From a checkpoint of a small mixture-of-experts model trained on Wikipedia: 3079 steps.
Below are experts of layer 4 (counted from 0) of a mixture-of-experts language model. Rows are named router (the router's row for the expert) and show model dimensions 0-255. Each number is 500 + 50 x the weight over its row's rms, rounded and kept within 0 to 999. Numbers have three digits each.
After each expert's rows: a language model's description of what the expert responds to; "comes after" lists some tokens at least twice as common just before its tokens as in all text. This comes from a sample of Wikipedia text that the model never trained on. Tokens count by the router's weight.

# expert 37
router:451508499531490442521457464521500515557580613414471550504533417461551483541561500465516435477516510467488484601517451490554508467517515399461464541456529588518436525557542568479513438554541572594467616500492536565574521607506386488433492474470523489447614563604529567489532477500492487487407585585494476469463543557511523445456557412532568489473544612519474543482533478584555438515548449550476432466552442436382470518513558416458579528505519521549565534539486509485441564515603504582519509503474492475477541566475563452537529509478465533540512458423515496488588508459480499468491483564434468466613572443540568418567534439485510504572386530464479563553532510458559578428473513489442446519408528554511543444594440488540498485531515531519532529507545555611575503549518473
What it handles: The article the after of, in, to, on, plus his and direction words; also ern/ul pieces inside names like Tierney.
comes after: " of", " in", " to", " on", " at", " from"

# expert 19
router:434482570536502541439552412447545548538524426533504465543483430490556475460483559519543545550486447442483482461518420502451463505425451482446453495481409516484434479505455485447448528445520465505568491478581454564483565461435475423502575550541436544505539419473404566534603537504498512490486469416524506516579437496569470477506486463453498583548397497453555543454496529480427607457569517534555420452486428543491553553558493508443579499509524418496443474571532470485484488469414501413475603507391516458474462455411555455443455485559516496556482496535504469547564403474444501475422549487420497433495469544567493589554614446514485472398569545513558546473488462477480507411395446601443583482459507495506456451585537523430533560575552427390474477477533529488568482506409464
What it handles: Hyphens in compounds and list dashes (short-term, hill-side), plus early digits of years and pipes in tables.
comes after: "\n", "1", ")\n", "0", " |\n", ".\n"

# expert 13
router:440528477432487532583536454501460547550558541482483540567578456467426600541460480378492543472560482439450446470522408490597665474423543489495506514528392526459588440429541559446509447470514523399492512513607474545473516580511437535497466502504449557541511448570453445570473505552539453483500415443521497497489545490506437575513482538523414491588491522494511497466556529380546452508494491426473524440579494437483525532470543520455468629547517418520511547506498478578434523496529535454460460509514395524482491499514538517520602453551439521535456494535539446515481494497619539470493534449466528472393591590506450536505428511471465583477459385480429428415528551418521537438472501511538612533480502557488537483507487564499496460426408442474452553521571428454555521491456515
What it handles: Last digit of years and numbers (201-1, 197-5), sentence-final periods, and abbreviations like et al., v., Jr.
comes after: "0", "1", "9", "2", "8", "7"

# expert 59
router:477414555527447518578459541521587503520444414588468534575543481571483511497472500536471530508590453438442521510453465470467520518565470430490487445557499514492502562533431481525457451583589453453431477532513540445464572572468462511511475567556508490517546499533486404453569570430448438436449499517485529477500488508565487512545455601477462447373532499518465517535488553557503551396479542445411496475431524522456540392445515470579538553449460468536491498576486599487506530463455441528523565450525436387530469407499477405510475415444624438497412441514560572525407495486423555473410386553430518473535439585485518485429457529512519482504418406605509433533487505462491471464517523463520485410508437547500521534482555565455502533567515491560578467481437387477444482510555483
What it handles: Single first letters P, T, W, p, t, w split from their word (winning, tax, Women), and digit 2 starting dates and numbers.
comes after: " ", " (", "–", "-", " U", " Green"

# expert 3
router:568472550517415429407429529576415480521469487400628485445521455402520512460506445485448413514483453500475547478403586537409526411438497493621524471500456471585536463472518487408465482515461437557518398578471522438493504498427548479531544484536555408531552423494588474427506579537464474489479557495472434506444406492458470516464499424507516544560514442531467441501514514490480532482499578433480551482443529460570455516554517479512509531471560461553473553429447518418516482467401451467586449524542523533573556493533535541523591489501479468460530529416612434522441499512495513468512462513441469411550430509529480545488534591423437502504490575576500470553449437470484555503548437461503510526445503471441539478601516472494511498424444472588427396566437513569610476547547566
What it handles: Opening parentheses after names or words, as in (1910) or (age 27), plus == and === section-heading markers and table-cell spaces.
comes after: ".\n\n", " |", " |\n\n", " /", "\n\n", "\""

# expert 51
router:520451468544491562537454440479578525480528477489476477509486508496477450596398486502514315464456491484521560531568498560502516490446481513485504497471584422502575511541516462484502456488461543557483446450396487439509474452484408474557480570501555510445549466522488451464437412534363465578512490474438630485527479464516533447502422522416600457494528600467513607485525484505520503536481516532541520578465492510510459357434520459504523397510420471488505503440516569543503562571459412528543521451404540611473606480435436500517512557519474499456516425451495492453510574416455497479508482446461560433477558415519417437553535536494502592444519428399449513444544448459473472472447430507581553512569427591504560453556521503542564533493435480514536523495495404509474566481507442
What it handles: Subject pronouns he, she, it, this and article an, plus un in Pronunciation and taxobox labels like Class, Animalia.
comes after: ".", ",", " where", " that", " when", " a"

# expert 44
router:527532470443484616552411558557580424421499486482519507487495456543502377534498451461613566542417609461467455466492575491542455554506454539571476442560515571515489458564519485434580582517505542551466485530471561530479445512535441507562459558545502518534476531456545449424526436598480482521483445584524394455451490481521507524528458553526520553482572536489589584543504556506521477510484457531594418497516454488497464360479590542542493458559477495470440500492444432548534467522468542581449532490517470498520577511390526600452522548427523463494502498556511453493553485472424607497544522606506534495433550547532444531489555606454504519496602537451479501570584563486431510535545421449486519464523444478540546421574497571516528575569539519436411470476539475461372518493472452
What it handles: First letters and early pieces of proper names, mostly B, N, M, L, as in S-inn Féin, Nick Jon-as, En-n-iskillen.
comes after: " the", "-", ",", ":", "|", " L"

# expert 16
router:472531434567547515474518486503428545406569639510538513618606562500479605547462511412436568531517535461487576472528526447578516490497570503551491421591411487504520483569551520465541524529469495411464455526593469503475552410496520556515495584508491567544449479500540425464557507335543452534511426500442496594551565628525475590464531542601442469521552574505491504538477484466439455524554425409492536466579464479539457531521502593499459565569527477513430485449546566446526561506494480541534476520535466461500514524505484509542513481555505500495467578424572483482582575460508417440534562552535519510527494548500475522549432545506463539555448417418527404562568458507553520432490399545469449514534481568528509470415451484525534603527492495460490498559478439533516447536450554
What it handles: Periods ending sentences and decimal points between digits in tables and statistics, such as 7.2, 46.12%, and 1999. He.
comes after: "0", "3", "6", "4", "5", "s"

# expert 40
router:550499460466452405406563413537427477521443529554492424486434522552537414554496515451425538603493364575494498521571548442521552509531552569427450495492468415514464491519485508485537587516447410586498522572512505364536423442482474552419475462510455541435515442442522638561473463462461511514442594620472500518488495505480530492549442461522519524500565597581543525519489552547566460506577466455569498455475578439539550539385565470422550459450564568466536430512442529549551495451474439515455554476462558560484456432528489512463504507576531502527522555521566484518529524541541501508509404525506532480455466565480522455545531506575433520523483450573591562416475524453536486560572425491511513523448530515448427525420467531513410521502445490487461506551591536542448559515408488
What it handles: Determiners, quantity words and numerals after prepositions or verbs, such as a, two, few, million, own, much.
comes after: " ", " as", " the", " of", " and", " for"